{"hidden_size": 512, "n_experts": 32, "d_expert": 176, "d_shared_expert": 320, "hidden_act": "swiglu", "balance_loss": 0.00315, "balance_bias": false, "lr_router": 0.00085, "vocab_size": 32000, "optimizer": "soap_variant", "batch_tokens": 65536, "train_tokens": 436500000, "max_steps": 6661}
Below are experts of layer 5 (counted from 0) of a mixture-of-experts language model. Rows are named router (the router's row for the expert), gate (a neuron's input weights, with its number), up (a neuron's input weights, with its number), down (a neuron's output weights, with its number) and show model dimensions 128-255. Each number is 128 + 24 x the weight over its row's rms, rounded and kept within 0 to 255. Numbers have three digits each.
Before each expert's rows: "comes before" lists some tokens at least twice as common just after its tokens as in all text; "mostly gets" lists some tokens that are sent to it at least half of the time. This comes from a sample of Wikipedia text that the model never trained on. Tokens count by the router's weight.

# expert 18
comes before: " the", " he", " it", " a", " they", " she"
mostly gets: " which", " when", " where", " because", " if", " while"
router:146148104122109104128140102126084129133128150082092120124154157127084109164083127138118105070146112164120134110159099076111123139113101164119135114149108115103147137146115132156112161127122097116124128155128119168145085184107120147120140118132110118130129160095175112129090118122122126151092145127168121156145150146116143102099143087107176127150113139146124181142083077121074112162122
gate0:115151143105122146128147132156170125158129082114156106106089088089122143123134110137080136159124133140156107090157136117112126118123109109113125110108112103085109111144145135132148126108158110114104102110119166144138140118120117150100167149114112106153148101164144123122090133123090154132129141152138169146133149138143122135153061148137149124156155176135147157171124132110112142101098
up0:166084132151117098159143148133128155091116189108108109147120155145128081157133152132177141118121109140073147134112127113141139155152123131129127111164142139163109126118119099138102137174095115122147153141136101151138136110116128134135118097133180116121098125084131113113136145133129090166125135136084088122134118129117141133087197118142131137092082098114149096110133181128142139109137
down0:114144140133135118142089136153148108124161082180143129116091117138095134149168142153126134141132159163134128159113124145133143107142143147150139117129101141114121139118115138126136063099170146153161125124140168141151131149135145099145136139140139157128147119127099123079123164140107169114140125175134170120135122091165112117131078171113158093130139147138108141123116139111116125123146

# expert 1
comes before: "|", "-", "\n", " York", " ", " Zealand"
mostly gets: " New", "|", "New", " $\\", " San", " *"
router:140072158124097096196140159096153125099102140128111156104126124113123101102132139100171140117119150142111142144125118139145158157121139110108090128131132092142151164127158128117124153119119139112105093169156149101112113120089111106171122105124100143152103134121139093118091160141122170135149110135128116104078117150117094119114113088093120137118111127149091112103157147153136158146123
gate0:140142124153150126127118142072128135154108137098149117121141086125138141098134100119150121149117137142165162114143116146127163127129085124118167113161133176165116152097125105130134090119167059135094139141123107127129102129128093117126119150167112134076121135123164076140106130176094129122113143090107134131162107136088094123154159117087123093081169141103146177093132134102158078130134
up0:088118120117178133112113105091153127170149136106087086146150147104095184176087150112131148162164105139124120121136128089083133152135184140129098125107102090134134150125119145159104095114096102097138145112139107159103139169122135148141114134117110151146177154137153102159117146103130125140149132131096117139104133118144174125156087144127138177145126112163148090113099122108087127179120
down0:163146170161089172111124120130133125102170144117125114108109133117125142149127123109136088133117130111089159124170125139115085091135155126123154099141154164146078123115095115147133095111088111137153097155112155116143117141148142148116095119111175119099102145131125134170145084107146160181148114138102114129152125156134148133148122073105127124116099097155145105108108149100090149124105

# expert 22
comes before: "\n", " The", " He", " In", " It", " This"
mostly gets: ").", "\".", ".\"", ".", " 3.", "..."
router:126126149151159074142118153116146140149121131108095151144103125172100113151155154094105116117118191147106108145140126106137135099120131104127090109135136131093117151145169118158089077106149156125156128128082131117155086113152109129115092124096111149163108106137149103128110109090148142116149094137115109146168152135122119124137089111121117101135108097124145121152121154145074113153135
gate0:160106126160126154095097147083146116106106086128138156131124108105157125143120126104135115135111084116086107131155147201120110110094132122118111115172147161112087165097151162121155081160144081122125121141156123109140154072098114081129107115164136109112104117162145109141087138113101128104137116115076176105119133105150111126132129132135159166129097120125136155117119142159133152108195
up0:177155120118149133089080143111104128111147131164110109117097092131151118139125091117132127116151070118141152118137101126131127112112126114108164118110121154115092155123125185138127114145120131125128151167139095103134103121126121119115096125166138123102107120081139143155138113077162095110150114144089130114122132126143128128154073153135121170112115148151146154079117110099161152158169
down0:141157183157107105127143148121099137099158117106146161135163129122142147113131106156083124076130087110065116161071137122110114139105135075117108106093130171126141082164184119133145094118130149154119144095157108096091108153125142149120141150129099114117117097159093118141087097090113142147150137101141142092111160120105153171165153143116145125113127118100130076134115146144090103152089

# expert 21
comes before: " was", "'", " is", " had", " has", " also"
mostly gets: " he", " He", " she", " they", " She", " They"
router:115130095111136099136119110127115145149164129100135151100117145132104132133109192128112104130121141152120084136114151128116136112130160126175138115102149120109087163182119110097144104115142131137149124086161141167086144129087141138126130140121098147095165126167131092122102124097103143167134110116162146091157129108137102141186105172159108167132173096107149120132148095124140133127118
gate0:128123137133141084164141115124137106116150103151091108114111125165125120123061181128164139125139134144103086109120128137154094148127174136112182105135114155106164123131085166119140110143157179074178112124141125115107160108144146077139145098121132130132119120159155109072170125128131145161102117112091151140117111139134103125142104129085125158115124124174122121133136108109161086105122
up0:113104131145140144090117137140096167122142192164161158178142098157125110139164093115100094145121115114161154130143128121095136167133110140122099139144159109157121107137129108142077116140124146159099119147129145155131112152120140128168123163134137148120130114113090181151131146152142143113130111145132115116170159094108127143138145109086112140148167132134109098110103184130098143074124
down0:122122136158180134087110087117132111145116112153143146128117169135104141099127163124124169087117117133104083138093151125111183139123198145123153169120101148134150104125147102159100132121138124115118126105102156167169123153154106095130097091145116129096134148143122147119145153156154142102126143177167130148123108211124105122108117124153103150142117147121114149129083141137166132137111

# expert 29
comes before: " of", ".", ",", " in", " and", " for"
mostly gets: " University", " School", " part", " number", " population", " Council"
router:117141142094109162110133089152116109156164089164102154134129165100175106172157113114141155136152145066156096134101125124092110126142140127161122115123113151162142132167070148155145131162152115130149131147140103113135163159128092100142112142073149158111155098130084150128152096109162091106084166126134133127129089113101157130119100148161130122108163122127124110165112158122086093122108
gate0:090125176136142142191152128100137129118120106109149087117158130166144168112181113126107114155124173175109120119148122117119111128131118142114089090166124135159130107113175132119100119146172133114120122108163119118117181128154129109122119162158079155153120141139151104129086118081123117137143126142186125145137121123113123136097105092154124134139148112116141119093102100160135138103100
up0:113125101100147128134125137122124183129153111073165099126122155116135132106160103184161122140159115149120130114144123132103107130156108121132087146103166136144138146134128134164100109183129126097144135125146165127101148111129124112110092139145164131104131172096126128141112158085146124177151127153203116168144153066142143133121096117132146068163107126136118110139121152115113120081122
down0:107111148104092136144164164164184170113104129154137074112095090116104151121146124127157127112080137119141210113168093104133107129119136176151142093122144153139136132109105159125112104181132157139098155145101127134154155155163137078170177142154107180095146106115146107179101161147127141093134117142125116143113170100140139132153118135125127146115135128152168119105132121076093132148100

# expert 26
comes before: " |", " km", "th", " m", ";", " ft"
mostly gets: " 0", " 21", " 2", " (1", " 1", " 32"
router:086144145139138100147157115163174136144139126150091101169158146139135158149083121153119156146108181077080094135086119129106160129154114171148167133174110148149163080110086143086160142130193185155121143134082110149179166079142165116116122125131136115166094103106117098098171126131140150097139136137134145115172162090148120124098112148099125147169139148144131104111149161160075124131153
gate0:089096169145141095110128155082105104123085155141104130121120139139116124141113130166135119167101127098158128156162139103162113103150119127165140133074116171123131125120133115170156166113142090186136152137116183141109081129104113117155128110129134121102091126149155118129102133134109145105138116112115137111153092126206108136115105106104156130168184120111152131100079137127082138126077
up0:123121155108109136120121135081084117145116124146110087134122179138134139106099141140096110198110095137170132159128123148137115115170136108141137129115112124135160121132121126152108132132134111164112144101136149132116068146117103115142142123104139140131078098147135090120141091155116154109145173123118115113132130145174115173144104118159139108127152106153163115126111113130132136131067
down0:128118148104134117116133158104124178122130122144139081130155146123137138130116155143163111183127139136125128106127142069157144144143164157181136150110116107083120129111141072135117155168112137098139141124160099111104113129103128111102127124147166128122134112158112127126108160131129128132152124166093103089193139118118144150187118101102134167171107137155168111130159143150126137097141

# expert 15
comes before: "\n", " the", " be", "See", "History", " have"
mostly gets: "==", "===", " ==", " ===", "/", "===="
router:131139139119154120122137142080095127108101174089113113155103110152140105146113137115094096123109094166100122171111157148148113112121144118161148108133101134109160115107155057103084175126125091113168163106117153139142082105145109132152114082122121133143109104163161130112106114154136142090125112083087104098122114155113115106104136147149136076126095103156124141107161150148107139096134
gate0:150156101150115139108109124140069117155132129103169139121139104154123141132117095124126151109084136092164131198136150115131068082148116122119102093153138125139100094143133190111136128126137124179151123182090125144123122108108127140133081131166145132200134116125106141165101090139147133138114134097164161151113114102131147124133085138117147135132136121121149146122152127129139130159134
up0:104126069132124108114101143152064143142112091083167153096114137149130117156139123127101149095098136093138105187126163117131071096128124127157099075157140145139109102168168168111147108104120159149179098148125126131128118138090117151141105135145094111198128125140142127124098081139157120134130145101136147138119148124156143112161130109119157105111134161109136113140147125179143112165137
down0:098104155135116171095133124101133125138103133105103117160135175116151172147134129131144129135096128147154136099132116097114120092074097108115131116091116148137125125127147113145109123133084130083111121121101143148130135155118147117090156125137143091108145121138121144128117097133134115114133153145095135079149145127182136144137109109176119088131120177116103104113162099121119129127125

# expert 14
comes before: "-", "|", "\n", " Born", " Coordinates", " Country"
mostly gets: "‑", "-", "\n", "=", "–"
router:138157098145126098112123186119112145114133137130144123165134135117161119126150098129092103146123098142160157089129136169144155142072144126138117099137109091116122131138159139179145126125102117147130125151141142080123104117195125097153074175108105126110094151153149124136149138110103159089167160176109128142078151141095128116133153139150137150112091129131122132107130102144121092114133
gate0:125133117143160097141132111104119169106151138112098166159150103123173162109150150146179140118104127136109094073096128143139110172100156149130127139153127149141143098141112140153157106137113114086075154153114146151141110148122117118137129131139091131117132129119156115114082096129094095143138131096135155134105067112092161084083101125137147198094113119117132196148137156113148114126132
up0:100088119113117145134123137124100103145109135145146126097115139100107093161132119105098112131167114124160142131156099109097105096141102123142142105109135087162175154110141129130124158129168130136150104088149105095115144081134129117114146130108160118157145110131106133130164148131135141111110132159130092132153174127169114158144136111120134096169143143124107057122121136129120134113137
down0:146154111143143148131113137117125115130099142165125114161160166120101155160143138103166113108130133048117145131105125082144132136106085119112153158132155118150127119114113169130166139147118068145117108156129108123121145120141126120139082111102108127129151110131136124103136145153143136144122151173106156126094137118144110091086133166112105126117107159123127148140155110134096103116153

# expert 31
comes before: " |", ";", " medalist", " vocals", " than", " player"
mostly gets: " No", " no", " —", " football", " vs", " Los"
router:110145149153097189161113120121119131089115143085116103171106109122106110161079108139163141152131174104091110136150141101123126123135126096099113110148141140123134135118125145144161113097088176152141140168118116173111135166128116150170095113152113094121112129100112121122148166162126165126166151119132138110147137149165153138084118108142151097125099164174103132150135133107087141105136
gate0:134145134151118136146142103135154103125119126169117112161102091179156128123155162061140140139118135110119121162160066135095157123127112146155120169138138125150103146133146141116159125131129108167090093135148103140097127075122135172089108102129174150192170137160112101183146117156131111154130131142137105143111116153153107153141138132136154118143142185118118144122129139083140118135118
up0:115116128096156119110114157118116142132126132103178141127181169107134132142108104194118113138117132095109137118136160129135083142136135126081133111121128109114163118087125125127089118143159140114134181086097106124153128152148141104142139124127097146086133105088133162152069138100114151086116136112101140145119163116114120085062110139104129148123100079154163136161106148157115129155116
down0:155122108123116113106150109098118111136104055114112149124173136120128133147109165176143166143152130129162117117117118110145148164114100119149120129102098133118104135113135149105170179112139103147111140093125117126166114077103144130110109059107106107179125133102146131130077139127161146137076092137126139129130132127143095144101201092142116124122145143110109142177065135106186118131160

# expert 13
comes before: "==", "The", "===", "In", "=", "-"
mostly gets: " \"", " (", " [", "–", "—", "("
router:125124130153130133142109170139117120151110132109134112147100142146110102117114161156115104126102142128138103118139156158151134102114139108113169129139132113149143106164101107154137148127178183144164111113069151085134110080124104130104134122129116126108112140142102100118140118099110132118113134122160100123093148160145117093080151131147101113125109166159136112137098144158105154126125
gate0:160082101092142107143064158164181128117130141144094129092124132151176109111156073073160102114122144109144141165131114113127131119120136107140109134119123189094143147126114112110156133123079147127118128164165148106121089142157147131139106098134082120119127122092085128150116175103123110151137163112161141137140162152089106152108116132164159089116101131170169124130123116136179112129132
up0:168081097099131129150077168149178125124105171145090143102113138151172138133117049070128114103140125093142143184120129119142121144155128122163142131119133181087110173139132115109158112103106153117133176181156118089084117143157151090146124111109108137130111137093077124136120174116125132150151190114150122173121156158101102150093112147154129099116113140140163076136134129137160131114128
down0:119107106154153137130127142154142138156144161094130122106131128134083137108133127127097136114098046160130138145125111144118133146169127096133146112110170138114143080157110094117124110072131128138153147075125114143164147021135161107140139126120105138128142111153126122134149118136112157101147116145100135126095152144106125103132130140106126128140099152141148106117124134121145151135109

# expert 17
comes before: "==", " ==", ":", " |", "N", "==="
mostly gets: " music", " JPL", "History", " Votes", " career", " Coordinates"
router:102125140123119110129096142124096122095139146146094088092135154119175167160153121108093121124152126098128166130134124136133104162150091161100146182136118130143167146149135141123144122133105132111143141170116053185101113133168108143116141129143145134123159132118126147148130087108130122157159131125085159095155103094095179123155132176163114118101168115118142107177151092171156120098124
gate0:094142132111077118066087134153158146116088107097132135132128112127083128114146128112173115099111102177126138149099121113157144150116097124135155179151105120126114117099148150093121141098145148116133132115116166120088133102173088101129160122133141133104136143097113106119129135102146160159115114108153149147124132169137131114150123127085116103105138137093125080154119160155113125132096
up0:097128139091085114133080119099102138136130120137128129156122118167102140143100125140159131111102075183105133140101135117146160132164123114121132156124121119102104146077117123090161121108130125131121123082121120140113117133156111108117125157123135145131139123155125148132148106133132165077089110109172140135136149144132129140123120141089116119144147137103173101140112159141117134125118
down0:136118192153154138154150134132098141088104099136122143114143155149143140102127141172171128133117112116117118128100133104096143122097130149135147116100138183086146156146123116126116167168135140123145128090095144130134119188098113174151144108127108147112161157118139144121069133081075118141111072105112111137120105129091127138135128102125131171105124171094109099111076163163088123133121